From a checkpoint of a small mixture-of-experts model trained on Wikipedia: vocabulary 32768.
Below are experts of layer 3 (counted from 0) of a mixture-of-experts language model. Rows are named router (the router's row for the expert), gate (a neuron's input weights, with its number), up (a neuron's input weights, with its number), down (a neuron's output weights, with its number) and show model dimensions 192-239. Each number is 500 + 50 x the weight over its row's rms, rounded and kept within 0 to 999. Numbers have three digits each.
After each expert's rows: "mostly gets" lists some tokens that are sent to it at least half of the time. This comes from a sample of Wikipedia text that the model never trained on.

# expert 5
router:490426441475474479528475501472557407511506507475540455498534551424549583460469561530537564456402418490390540454531532479482462582447477598511385
gate0:459548450510496536473503488482509559449511525476485376553527448457502471542492515550522606442501576482534418597416495391592518529535491542516488
up0:435536530641431483561458539393483419555565489474497606488422476477503495537506476525550459426573418520498539536479554580511412503544488418488532
down0:634465569456517554513505511417575565488525438500486538465579468444519454547507471439517563610507483419510531413493456487487520441458478446540522
gate1:468497481402513493487534537439520515501509529563481399469522450430575510523536583510578519608404551494431451576595492491495457534442598534523498
up1:472557611478473532503506493547562425540580557461429512499596527656503467520534502444611530477460506473538546563493474408508563488492469498589430
down1:448442477479534457503451425384465457454417506511523453544463425537458545595540547475495555498446499497490467525553527556556483437438613573481544
gate2:492489478515420438548565562549518429563547562544469342527485524544473466441532498464429537428469507527508543567462593524516501548497409522483440
up2:450601450451545448513565353492492500555497452418484501519531481455480523583531427497418516545506581525521557434506465453580551577568493443512503
down2:534504484403514534460486449554477419442440577588491477533563458504545528430475483397460450522475526460468468445493482528438484411522471491432517
gate3:535616411447567459461550530406481429478515567513469533544515484458363445503488461522452493423562472532550586536541521514533558497497583427560473
up3:521613505541546490524507512508414438592577426539511594562456452496472496513457526522533458452531498419495564567477522469441566493582510490583426
down3:505511470537545489461489441481475450600568398508504629453447429545337493593441540560543590457549541438460428587511589474565569479512554502498484
gate4:540543461428454456442420509466510535501475577489473448544392482528512403489532490427506462487455406495477394483594552442482459620518424502371466
up4:618577618553497520513609474405542430546451468492495539487415426465423390503519451562405545533510519539543455461506503473564470461468392547471496
down4:542478597558503485523507456485550457575564542562464583486552516519527446494476483510489503503503509478584512354528482521454554508491514382427504
gate5:389469558526516519471542525436508553390493519527552556425521491530558464478492461449474407545477489441491467409531432484464406538456583515537545
up5:494542525389518538466471451515546555475506501546455511537527460488575529486483510443477451504441548491482540483479437382524460569495484490536464
down5:411479503497438507495485465455542586583419450587436463522505505494508415619467562548587447506482502470495605464429474505446497533553481535502548
mostly gets: " on", "ed", " can", " would", " up", " used"

# expert 3
router:488443459475370448462443531476527409557556564509414492540536509601503429532491467564533471513470556547494545499483403460504459471547521486513542
gate0:427518525407455531485423467507431456361452420511517564530493542467528418509437413492511505546430480511431520475531597477510508449510557485553573
up0:564504522499556452478422479490459482474523410473562484475452490508497460498424474470519519468450448553456509457598537466557542444512503463632517
down0:521502538505623470533474541488478403563479463458413431558597514491559470542530595462506535458541523630565468469534598517512525513472465388490461
gate1:550394509487564462541451479487412476486557429599554487601527556473468478477514526503508451525489478548520539568487461500523479500497496435451468
up1:450447534441465480421532467526483462552477438455515462591563464574598493451562379443430560481459561477525502487410543476498523490462509442479513
down1:540553521417534501551545530504506484549444509506538535501406622425511447559485585493470578479473560474470464531476547521565524458539526499550563
gate2:501540516479435523487414580548482575498562491465412578518513584555430534502534429534513449522552448454519489497497553500591533479544616578476498
up2:524558481551497469480454598509462573514562576495475599392505466512515531564581610537576497524562497427463529577498423567628475554579493561528555
down2:497467603541532523399488569561429510554512511480533466430508441664462400521456547504532493431489490464456527479499490550517460496586596493449569
gate3:531521397498485459464490522584567515513519481385577413485482506492386442468511460557556452440479504505479432529448548411500598479494549564586533
up3:491531525472409454559571579455484535566576476511473471540480431441509471508553502444516518466358446542484487548538428474423480464533516443367392
down3:491422506470520365471512495422542493543567511543431542484439613571489414510482445528458525527372490495497474544420497505536482425472517513468511
gate4:493437579503425535465433542505439515444554524437418515448543489509514473557506471532474446527500463475479451474576488523504449411439577443454475
up4:491462441469542519518508576550540575470486461410590504460520457505438442477538427532510531484464421500441559418500504453521606523534508596511445
down4:487489528499501510514399453454492449429539466549526487477533368510489480355527418545590425565485529510533483502534541464496525477540568442508452
gate5:466433522482459527524450494500575555489517474535587554434488437521473517484519523480535469553435453405408464524492469467473561432507571478527424
up5:537534466523621484472651481445553510614415489487590466521526452587399556483558458411516531467477430514488469605482600540497550483419422455487473
down5:519467467542453506505475540507524520472561541550483511473557448471485457419471428501480598448537486502530502498451476450529524598521517511505522
mostly gets: " 18", " 25", " 28", " 26", " 8", " 9"

# expert 8
router:533529471470482426513559483571489412486444530385420515550511515424532521519487579561441536470501485490493578512449563547568447557448476516499518
gate0:488579463478544506552419509508463546542546490540394508425463504574555567547524536518422426480395603526505503537508496549577523471469493547445484
up0:495513505502549500469481465470536536416461422468502547433435507498409496497533542569384468484428481500475535468513538501475496491618578428485472
down0:393566595520481448557513512498522439486425500474502468517466486559508492555608493611587429485452477478469416445422499465433452571577531464555457
gate1:519512454423608526468498422492458335414497531375380404534488471446446521481533511558451483497487498561394451521443601442470462484462403451474444
up1:502511501461440526447430498553468465490375457556501521530476516543522543512453501433490509582466487409534546510503425499597484556508456473506514
down1:529462457456472477498571490445507480476528530574480516543541501484541541517477567469436497470610530585503648570514421567517537534491478479478466
gate2:461548397416436571453519456543499380490403537497504467476543494561529560532497512427484594506524502500406517479502426502431582541493483531414481
up2:555457387419564491429485493481497484560535489473454454502599498456550470498549472554487508547579532490568465475471526578481466512540539559566454
down2:498501394417562498457486477528490490426482421470459437549547445476573521409494559506464554537493512527443442565508439425563516486488475541433559
gate3:457370399468494461530546532483492520648499475518506501516533505542518458548416524452566495612512545533439485469465547512412481493479539554376527
up3:474505493541497436569519492592592577554511402441489513470609474481425533594519502588514522579549482446460535510517512521548502467495573511615544
down3:499562475443457501531462538523529541491498462443391571428479484642551527491515512496510450536541383489478591453512454458502604455436505477512457
gate4:538458445585571492545386619396459503497529591466435505560518605519506479538494545516436449546562434621558436531431524513536520506616534504418468
up4:564480468399545440441541490535403493452543447514553421531538475548485498520499528534530456538452530432518535483514565562563468534457515490525488
down4:537424399562527358489483538464531511508434533547505475554545490536480570596570461593458501627446475484542612478535596578464455488599440510446457
gate5:504509546438482476561519496536455429546482577536362502510565508415489456626495552492470499504518483472652578493468505402554463359592486533399546
up5:479564523512521413549497570504475528542494518529495526491643518391481540544552500533414489513498460487535553459421583558551451523544443497472570
down5:489465492469435555489460495496503639501463422561503442353560499531612552499450512319408429501524490498467518503490450366478461451548485509502542
mostly gets: " to", " in", " at", " a", " an", " between"

# expert 6
router:454455454612507460487488628448463461430493584505533520501503477549511570515469522478491494487428537477462542462453351546430426538442529501606433
gate0:543580460522458531492423497491500440493515558569498469502459455510420619436472457468617501559522575502508517505525521476484484536453562480464614
up0:483538491453520494637515434492456444533489435540418417449481522453488482575545572498509458486578549428533460462454467503514478485522473438381487
down0:488458509464523490527439516471466541611535533514490643489439528510456537497462504513513458581474563470474433451485481506618511505493626483548568
gate1:512538566516464420474595480521547507550493433432500482549468500372496550524552538490413582476424503497534437553476454458502496523539430578474470
up1:449396583511621550478464492384510522547434502466540526516418486478464542473535428485484576525404464533538470534473487481489533478379484492464525
down1:559511481512523482517497548511424412515447474483447567434396528479565508566540572438561458462435501486445488422530501505501549507474469535499422
gate2:454518513391444476528439531489495526572558524446528458498519427494462539538489545532480501515538549507510540509540466549461582497497418573523540
up2:450511469458454475418493524408555639453527561514482510487506460515481497513510484475461504446489631475473464460502523529521482493474362544676470
down2:544468400481438516529554525592519525491509395522531481529429519496421510484522452461554505490464465536515501495580595519499531479505502513569535
gate3:482549366454515527501404486512489435434510441401450470532501509448548526507541581537608538379455586477540479473476589517514501490521565531606495
up3:536443588490442532462547524558550510502465563531475513548513540544488447500424533520485461518537440515512482510497557516346452454485458550499506
down3:474465488589556448474493434465532554446515485519424583567505472433517485526480532421497422495572443437601454616501563501486549598497518524550499
gate4:428442522490503520426497407482569396471623504453475567525493409465522478513547477446568540400468555532518498472534498461482431477485614550588544
up4:464494485525463485421559443460500443442500504468491469582490509437405450555479500542461562614497560504477545481541431457480550510533492477533483
down4:498497450448538503503418439528595583560453535498502539509480479468474554439590519486475515437523469472475551462508504569497536509475456411571412
gate5:599488497495391541430434439405510506526529483531542445449506518528523461552544503587496566599448482488509499471565546490522418543522524527487481
up5:521489548477508499448481552487531464536502530460553603503556434605573452451503521464481518438421516511477471572411519574563455530643625442527515
down5:532441458517414428546518548463535415449622503548428475445476494561426459427518557550510469567442462496455387493450505473509441459534481437479492
mostly gets: "th", "–", " one", " New", " South", " de"

# expert 9
router:414523465521470359534555464505454452464566475470534479509522510504490551511539531497536523475513490429448507442525436551437484537449585580563545
gate0:450498507491509446424486432518497551413443491505436430536571476526493495384535503528471535515392505489516509497497427471498500587542581447515432
up0:560574527486460467487539509529407424562462485526547561518492523474545518472454514557529549492465458420590459602500466513521470496438526533468579
down0:490567580510528479534535543554508460467402517521477513475524485501514565527534496478397492504555516558421502481497523456545561503528551434484513
gate1:593467495526481434542575461516566552516502492530478500594472399472460464442480405587419501465528505632510564480466512559493453480522556517620447
up1:465529516432495489439507502570419430490542494446543426489444529418523474554422445526569581487543512502566439524449499577498502516440533465395550
down1:511534443472512448409537426532556489470578493548469480449534426400502549531481423566492536543409487535446425455413429502441481488533559551453564
gate2:461582561523517547564487519387632550545442496534463476536483370579473501481446539457535584457432548490520438430455452492437427560538463391498558
up2:500547494544547534482434477525548431475460562444474524489453606433532571382510471541475412578474522470570593468507514480485546519415419607562464
down2:562565528505475629436558487465545417426531516449483512495510549498559495510569472503465501599520497471467425534504501483461542555504411515460550
gate3:477612486468542502486503587524445499592521512581459471545496526465538506448524564521482469529466557486501565474538433526533491442501479486466572
up3:486467515514547397460481392463549513514500544460447476515480419426487457481530538511486456461512450468504551502458463518525495555592525453536535
down3:520537562522504514499544501495450540472526495451532524587517524542523517515565575525477454536475497443597523474526481470532566499480372502472526
gate4:505487543486552536437536453526390433509524445432494527418567535483542492535512421445500467584587503546534541469443517504533490555572501485594531
up4:557511513448515464473509433530510495524501525515510504540515590551472486562524550408453397554536448501441460568459515468454442494541495462547528
down4:413530527583524452554477442480463547495488410508499483456579457526517593531454503462401493479471513434541497514558563513505434538465530497477545
gate5:539550399571575536536536496531486527467618546476494554512564501488510544487421544506454407498478535489505555475446532496574477582490459543503491
up5:483523440564494442530439415434530542447451539513631478597491559549523543463515573436567499489515526486512466564471517509572517435442466546528509
down5:549478482401562512503585469508505432477493597486493447432435528564473458458470534442573478446554491588428505496538469449528507587553475502535438
mostly gets: " of", "==", " the", "===", "'s", " his"

# expert 13
router:480517526517473499502521498514429485481564541379512451505494556449491513440419519481507487486473541413430556491437520583502514480478494592598582
gate0:445534456513520423446442443544528481486519458504479538510438420523488434492431519563508490473542530522428522552531452519504542411457465475558446
up0:482468561426497534392482507373603514523445432512515430588432428550478470400564509495509522567523514500501504425511461545487583503479455379552401
down0:503439518504566582547478434492503556579449475504540473564430525492532435426366503551553499488484582546456423486586478519486422535569505497512447
gate1:418490521597527597545550436458458503548441480501457462513447606533527480509457476388553502553459560565528513523415482443495503529508506534511514
up1:503516477520482521476519464579479423522497519485549409553475476475438410510548453495435462441530524534499503433460402492434460477450546547515600
down1:511497560542481453525523531484482448501495571501525552547455464563396535545517496479499487491493458516548440506560438503540570508490483531523485
gate2:553458419521465602508503507568566450488543577419578422595536482478392479603472509507514504546546562563461549512485499417461447487584497495482487
up2:518533450549504507512475501485553502483500518542487415601474514485563403476437510436523478589498553515503436526509462489533559467554482586487483
down2:434492493550540547589487490520453489546412432582376573468513457478471518477510534485556474465448570544382388506439481525391563468506452444499493
gate3:455429438432413472432511479376535498455492470434545500549515519469481433517570575487468499436551528601427503415511494505447464562510466515477440
up3:458631500381504485491496541506524416500530500387557516442514449574454514427434562500539436542501538479457472487515474479508505591519436495535529
down3:559568460508450546519540527480486571518548543551520433473512454505500376477492506523472430461464524491501419468429481482489519468492556521543527
gate4:443515461483472552478461518522523615441500565389488489426442461528472503580382497555523473515461539461549465523541575526448541494473469549429472
up4:503371538551511420480486494448493576531523479532530611516373576461456480523534534510478459549496510444453511501574441515459473492469473491488504
down4:513495483538535511573434551456501557494491502524466456493499513488585429498473516387524525573521553583492528475414548507485535568445563450557474
gate5:514509474517492566542483511583543445587490552467582501552429537471471510516421529470387534518433449463482522500433512415581573530502515460496507
up5:544511530542479511439461592540480469502475522632518543492465491560488419562471402463516460571450485490571425528512375467501514479445552476539472
down5:639562501551520432482434542503463517562464535537487534532464565512606578524493446401580542482501541588513559482542589530468456545444605479462467
mostly gets: " a", " the", " The", " an", "'s", " his"

# expert 10
router:478432431462511535430545455555574468523615471456507530637512483441474571543510560565439527442529482504501546401485487474400506431494385492518523
gate0:502519506431463412512513591555533521447471579530496504548541496462547555518551420408515450440414476449363522525582481514408514537568430385534517
up0:553561502538446579528551537363483492537473492386497479425475613517464483525453472552562492537488477492561514531508498553564452506408497598529479
down0:494443513473396559459525481549437452479492556541505486536536453508586521433563466499472476516575469511430540512338442429449526542576520520564454
gate1:389544447456604376449423512484438423420468404598444362521612565492487531493430469519559480470417529513572476520464486464566496444597505512615516
up1:431485477480487528500434427399532546470498482569564450462470517452515453501552555452517443439470543476539449531514495525431439419542527479577512
down1:485522425463483560484427492426495552540421579557547518520485540547511434408460551444546513473457595480538514539642584436477518517597514407435550
gate2:452422426522482543539484579535438537534480524457432552549558483525555417516587537519535493522491476517538372490413497498465538505503419555476426
up2:574523537340510423536457528398568496469453513511560574524479398523431448488368532452464511488394583489519453600534579453587513496529549393556540
down2:569468516477430520453550408487464523563538399552546536447545487591499488433580447554479539457569555488499597509566528506553533556532561526444491
gate3:420552589485519559548445598499493489610423531487489480452510504532497450478473501616409495563525435481585573556533489467474537509557565482458436
up3:579520526481535490504524476563536536531417519456529433477438440496451522488432520497511512615472504550563532502448436489456480422502438466438470
down3:490469470463524506544461464483417398395490479597569484394439577559425358471476465549506523536500497437540480584620550499458492417489530515548536
gate4:448516446371515437561533454527429486532470442529459515574518598520602419424529530512471547503595495458535517547528439474481548513494500552424463
up4:548423542473587495450507578442516521561511440501484604508575549458548590522588475544500464538434609567511519571605467498554450510445507496486490
down4:585523451468493523512603540508577444507502428484528514528606520567527587466555396433471514408477641543478589532497484537587540489538433514454539
gate5:518479532450434492366554458553440530504465551484480487540446436453420598570464503555530458559444508409517489447353493460484497502432530602482557
up5:544509456533500503529547520611466500553413586489559523512563438480510461463525471539529506536477515476566446462432528481487508472532554528496518
down5:443550509565514463588563523434532507539399386509501568499521452556507534531547526557502469557443433531455449544540534465534550507396497543464553
mostly gets: "ation", " Party", " area", "ons", "ity", " days"

# expert 2
router:561480449444375523507416459514471478490496588398500575532517480498438487602499529521508517569536406485421478482402491529510490530466502590599505
gate0:433540582601541507466455510467590486415462442556556492510518406557425472535508599442538541503386529495544437556428605441445523504531519458474533
up0:523499451491462502459472457490521487405570471444534527502422510580470510563638536477492526494507468395496541500541531423476590499492618521489439
down0:496507557547525522530516536528517460484500490444443552489592490506579487504554523510455513449528524470450476611597497486467521576429508519399564
gate1:578536516587461537583530582521491380549541576484509448510473507471602445501433463517594513591525471473527484469442441513465522435487573534467506
up1:516429514492566536540391497492568444505488385544449486476413542484476496486526526474564570414529479539493497568472520439481561594393464445485503
down1:451411431394454516481458544536449486504472463566462382544509557467495479489447487616483480461510490499533514462563524545523542578394508472484504
gate2:485446478482423497418516553520477479518467525475550481519486540596472474560421372549535489518437577524449551439508586591525525618468567447522485
up2:503503532493420503522499512466456474521400439500542496482464482513524504521489511504515494455465444477557520518469360550440525544446564460442555
down2:464510572506512456445454492553478462412578495430515478456507486533544479396361505453472458511522460460537433388464481545488394415475590473606464
gate3:488441488443569560493401424536568563457488520530438413548478478428493456493520559524519446559499567527510468504501595463558499480425510498558507
up3:572500464503480511561434486469541517588485418522472532478546473487558548506522514422480561397438538459539496480506513426491404549578513545533545
down3:539491411493545387578552507543486472466526441478451414558477570383458579519446566444485506469519468471508493522512550511552516549510517513511480
gate4:584589468427533461384443507383456463476496493532428537510513427521478490458456434394422481553432448515500503427522397438506439522514445567575482
up4:509534490407572447509562590624463456468484557455548503537537454474432537447480613525381465539561568467468492457573565610505565515443520424511511
down4:462505532439555525510496465499494529530557498478511399461512412543540453432426583582492514492518541501548538506584560539624463546589595466531508
gate5:550458525494596397535499442575414511464514552478592526568528448496441495481471579483506523543516624436559529609624477541523539551540586575463466
up5:459461555483533567470526451499476492512555516552535488507451543475425549478497452472401512466453445476599500487544501426464458501509470468493483
down5:471506499532586529516509485507479564451530504445600566555426460441502529471604445409473485520511595398511432551426520474491480527546585556504559
mostly gets: " K", " S", " P", " J", " Z", " Q"

# expert 15
router:494449471415432611572490527485419500580517522459571573566504502487465496512470591529550427595573492372438574489441532504435579425489458479470426
gate0:440406482516524493478544513525491446479477484498583488434533497523476497537618428454538499529457505400455480607457434431665540591550520535520510
up0:468475553580476558577416525497452537501476419507492514494481530590385449563464514533563386514525528463526494516432423514449556571561563455520441
down0:514521528649558542531593476535527493422465575506483470480501379423508571543533484397362558526389499515600514437501499548492549501485493453532511
gate1:436523491474454484442460520465531453507491526525475483497470527490538567473531449506584404523494513488333456445570524430509472566547507569530516
up1:423489535463550601415421430427496478409423567508444570571499502506512568508531427426514461415446607517527452475532526484468624553530448533602480
down1:536490529478396538551535518485480503583596501524490540472460451517579424512506473598425464548463510525446507569506500535470497492456500497488558
gate2:596515447465524488557461551522438430537490420516491490484572543447468598520484576489482484455432526470487465443433467578435650527541508481464454
up2:398579397543567499528524529524566546505517442475371530622429493548477411539577538482481587585397546478496482528476524553471430580536539504440531
down2:555447559437443519416468438539513483490576476469491521471490447430502428480492519514498502536490544516441435476503502498390447446474467484491471
gate3:473602485516468538477547501466420489450594537535557393434469523505541538584538545543524408388428438410408544501508481421544515379612546520358485
up3:495542505488470530428540497562478478503567518544542456408507519500485462575470492527538472397514506532529467414431595463507478456553471567458461
down3:451512459592468478428490567524443479521442454472496522486481479516440478426433525439412595557493535524574532499507484496367492496434429415458482
gate4:554491357505438440477559564461450482469477533541437444491556529525449506474461520501549579502444507494449495489407482550495523519533593438587590
up4:423432547517425417497624463574427498535532483501539385377564522574542554443570538529468510442550446531530465483435499512415447544553465474336581
down4:530491545485465602505611482470556460521521531513549561451510545470512471461508401565418533506525430535478500584437533506494494519525458460430509
gate5:506471429522511485459462501574503504507484512407464574538451452571422523482471430607460575567503567554543474520325524506589572469477545482465477
up5:493512499491560471556490443513510505505610589459531520577543482470608581515587634498414395482525476563486519505398534455428494510575491496548553
down5:558488504479472480579415524501496523456483462424453521524544415475476458594487436528593450561571537537458458487535569516574366464406425432520534
mostly gets: " which", "us", "ia", "os", "ra", " album"

# expert 11
router:563559519531318436404425520467610507516621568536539457464561490499516471537455539497502461499489481411443527501507489541496519583470432492438573
gate0:615524484530509495529468521577504521527508514523464405504525484437461534517615537447474504431474541438544460499547504519453564523545460538481496
up0:419454477511510542502565460457553523564429462399446551549507579619464538521462568577538489567476510530486525535410521507485437439581405480496534
down0:497456413370501475504448463448564490612519474528452535466540486408495499607502590507458510513463537492473513458456518484576487501549549479468493
gate1:451489422537420504485592501447500453489530497485495437514536491509511613417516599494485576408530492482533537502488508539505498418512530492496571
up1:521486446535450478418573487550466592516472519632498583554438467533562490544530504451459567607415477444456429462468464519470535553515483502537490
down1:471536389497513457516451563525502565459421552432520398494565459459461585529499453467499441485487498686459469562490534501502459490465580542454491
gate2:478459522484506644378533521556544600558530405533444471429462390523611508485548552544561472497364426475497538465465503512510479461553492502481511
up2:455447552474592436416515515540500457616498437437435587512515480511520510525532610537537495476570414506449611472533500406466491475519469528543466
down2:473520446439555515518427535449440497522518502480469428507524553474496468545490595500404473553532456461581433478427543434543477487507567507503483
gate3:559522602438505463496517523558463537564514460502395507425502546537463445420430540493502471399514508435438543407478467510600453633490521536424449
up3:502496505475549535540581539438474440466559503366562554555492546470593450418567573530429525627497441522567503481538439554490482427400436517509550
down3:510542518573481569438497372445503482512546494443513458430603515578524533491506564560493515578459485442538570533489556519465538538552477520463543
gate4:515565458573438499506484446544537540529526594505456454504404478565422433486489420511487566536421566428519473423539485513517538457475512441503516
up4:525502518408487530562426520481498438471409520476561468522569467525566570524519581510482435492554485583451607575447564441547467515506457518596534
down4:473445492458483517497394465488527580440485483499466471405430493614485484494486455484419401582539486535519496461390446508452514584515530495536512
gate5:471517502510482537386422502499451482480469522586426481509419550515534513543537532525525418560581436480475435418496484438446475464501496440484474
up5:495509477512563451416452442549451542400507565452510552477536486461476504455513505492458527540506562517491559453561435427558520516512496525565551
down5:475478437525430495562481510474500520524563511485529462580532458541545387585511442534632489550544526492498576519420467491464589556463561665486514
mostly gets: " he", " He", " after", " she", ")", " Total"

# expert 7
router:559517424449484479494541424473539549538416555456602560513551525498420494515457527548480412399478401428523538494471486524478452536459479526574544
gate0:526428509467545489559546543432455489433502557576502471502529528597543490558367401516451553442413412487505461401526444477452481557391493495529530
up0:540418559519556538516580542504415476543502437510535493542456536530551542555519501466344477449571479539362478483539470461554478436521415425464465
down0:568514621411456518560431481543452571552516481445603489554478398502510435509534397513409526533482482546584508524581559490505535509414557524544462
gate1:569417471495402505501486557570441429524544545469441472545494527499631519450464479478464472594445528496490479486439491431474439504530426588543413
up1:523429540519497490503546483465516536576555504461505543526527552506592456561429450539427535471387535414530425522493465489535492572504509502487475
down1:506470581389489556463559536455367514614436524485457504569558453538585416593430454510561550442516492456449579501582470552535550609515482485506515
gate2:492543487509502488390448510501530470450525524552472500520461434422489497532441528577486552595517562620549437429594527446539498503508533511478574
up2:480484455435534453479576485538514517493479526475481455565543500528513511486505386706397554503582508509546545488499489532484477527571438481445415
down2:431486493503457556416556425481488397488500556534503503545509542618496468424476526482513580553520560510446585491631526475523476427453516500508503
gate3:533501471521519521510587520508491479416456465565498477520548445489460523480495420503392580561570403581524479444510546564433414447475401549501411
up3:521468510473491489473551488499476486524386432550492545588496495462471401532415381494434458555556476522481451505486527617530450464478492460508457
down3:510491513603450503513434525492482514428461452526517531509528512430495523536541454532517526509532555521499577441616480429492442477400476470528506
gate4:531480446505545574463529552430529403491481491513531510467511497477514551502428495506432467543488453596441486501377430517536399559440524554466554
up4:554447528492507531507551570470554459470405535618531492547425589564524437547488544487512497539523498485577430511567566448543480425565487468466599
down4:499549644492578552449466544454487524561404485517430524529514520449419410554455492514521547475491483487555502471445475442540548475447472489444509
gate5:436521507404490594558530622486453432521393433486493522473592514502487577475474525398504554494456474489566477552456526464499431496597562499446451
up5:507437465509453553483529496617327514529522568532545427500535453408453507372432498584496461528512494504513566539470577479459381490500426553510495
down5:539477462606465510417416548591564456496547520461514469609523515444474484479440540449660479599502509473465390397548486579487472568488476504453397
mostly gets: "|", " May", " March", " September", " July", " June"

# expert 0
router:539537483474478393443472487522559427538542521433519540524534541388455520538499522510465452431556495460438470519509480536498530505512459589461573
gate0:518507526466429539505481496531520473462510490426460484622580571464546575520463527452540525509554565488382558518486492504536484503430416515443534
up0:524500437489482588511527443520510503522538482554524527534506562486528511434570528335440474495530578601459533513497477554491585411406419450458458
down0:438581453462460510565486493533430519499523519562551456432512380465545474455551531475527491517483524503522442591437501497485434475500529511422493
gate1:512536526525506554520473480503383464513448444547443528544583551533436463437488457529441499574515540497536554548368473456450490442525475464542533
up1:469414484442536482537460417480416533525608573469449436521529516540569635550490483447492471491385556557465497510588430393543401527521451350487505
down1:538481609549386562517498516458547547565475507490495525471505369505507427456465499529581497475367488581506448480472501461559456496494438559468530
gate2:492511519500543507472532518520455511531511604528431485545471549461564478561490448449474385511476519495442475426490567484366514548474471513441455
up2:466551535570535457530467516512471495380532449458530385377540573442551510462531447448489398483467511413470528518591593442613427486427585522438529
down2:615591464463516490491563526500536493488514520517531517497469513562455538499523514540498557468516527518508487397480495473504445448441499483527506
gate3:492506507475535501333526583493490552451565444505576465547505453557586537409444544561483468496484626532393555455536470511497482493570539544593578
up3:500482473506470528434505538523555459542512427530528443510571461507456469526524511502485424486482564498454429425510561461459450493516487539550557
down3:515474445536537514454461487475504460569542503567485470489539559486546538467530492512491563497531508557522494483505549583518511481486499466463593
gate4:441444521563449537514503517544430509479502524474444477473517461563499444446547459491559482471426429544475535477512494357555482592512563477456474
up4:463532517551482437498493453458573571358435473477535486490578472519571473518531555541594409478540510502482462443516490476547368549592540489433419
down4:498578477435521457557498527487483591479522563468516454490448575461519609464518451563445511485540491597518486480550509488578551437425484564479532
gate5:521562528526424478561482529498450478550533477417468524509622497445477475477432474605481494487466560480541560473609580480422487486510439503517491
up5:536484556465500464527498470500475468461421531530422458469432481408446473481500547525552432423562565502544573506415491537487437540466477522527506
down5:446519422420473433571585533585514436456519458516518385522464528424524534515456582466518521473526550432485513465547479501464475610542604540496455
mostly gets: "10", "00", "15", "8", "J", "11"

# expert 4
router:584492475563518435567501504546485471444487582472468519538528504458493408547428467590532470450466494505457615439521489460494454533522500541443420
gate0:440457490414447535547402530583493520489445557614447473474455489458496536476611526464524515601507516515562510588534515488524511518527448490563538
up0:457415485399487531515416505521495578531591463577512501510538473435398537555568439498448523536482431493571456549507525483531545471449500510500526
down0:568422597467464559504441525549444534568565479486521506479448537396550558420525504537507514510575469522562628554564552465527524480424498499529556
gate1:477595598419535605504496478468486528539561581552590531510537564525554527451515493528543460424380509505572510421403454543566464506577548503541460
up1:486522537530589469509482517424522535575564514567448484483522576548449447439529461427604420439445466462490471437528564589463407482611534464582432
down1:573473615415573561424467442472572533542427428542545494492482492534495537512468515515639507488503538415464530488552541504619484500504500497467511
gate2:473504528529426432480565467533482557450498500490554475520529507446577560397511471541501429533489518459472474444376499511470540487533450580521456
up2:521534489376490561541411382421526483496538533497478467447475512520547561588555566474601597450426490540544461526528551572522462489486575498481493
down2:499508488427627454486588641641524449513548567496423540534507524490482510405489500530481468588544437500568474489593501433435457528466441498453521
gate3:444498482557537500494451466500485512513466502421459506432438441561493400488466506542488571464395517458469460539519443466548510506441569422576473
up3:529570585468515438495504465519511434521491535443463404550545439510472462421351489499497450522540519452530442451529567546548509436436451429565539
down3:494548522514549441444395544431539530569480437398529396449355546540506394497535592535492640465496485494484499535484501473560571538457543476582518
gate4:577531500391480504552518510407439539454505488525471421501456461589456540509457563483435548494476559473483503462594545491474453400462485534483509
up4:469563554473507431444461511499557468513455541556454463550479432523465482477420498496447557539553445463460510494472514537543521478556526539493515
down4:502481462478437355561499480478513460433428532466561452511548528472556473490458439530491551394517536508550484603458516459546382430498526523439551
gate5:485370530541436530470572468414586563553478436523498498465457547461556504510515548520527417557482517552460524488476448547505557536430563443464521
up5:461475479481521453494477498492619566454528428477424559422505443562460514578602459487491528477580566488466542530572548534514499508555475545510551
down5:472491462569589431512549485471596631519507561411541525530515498507496561476468460486458473385499454450493456474354468589510562482528544460483437
mostly gets: " |", "|", " been", " —;", " said", " created"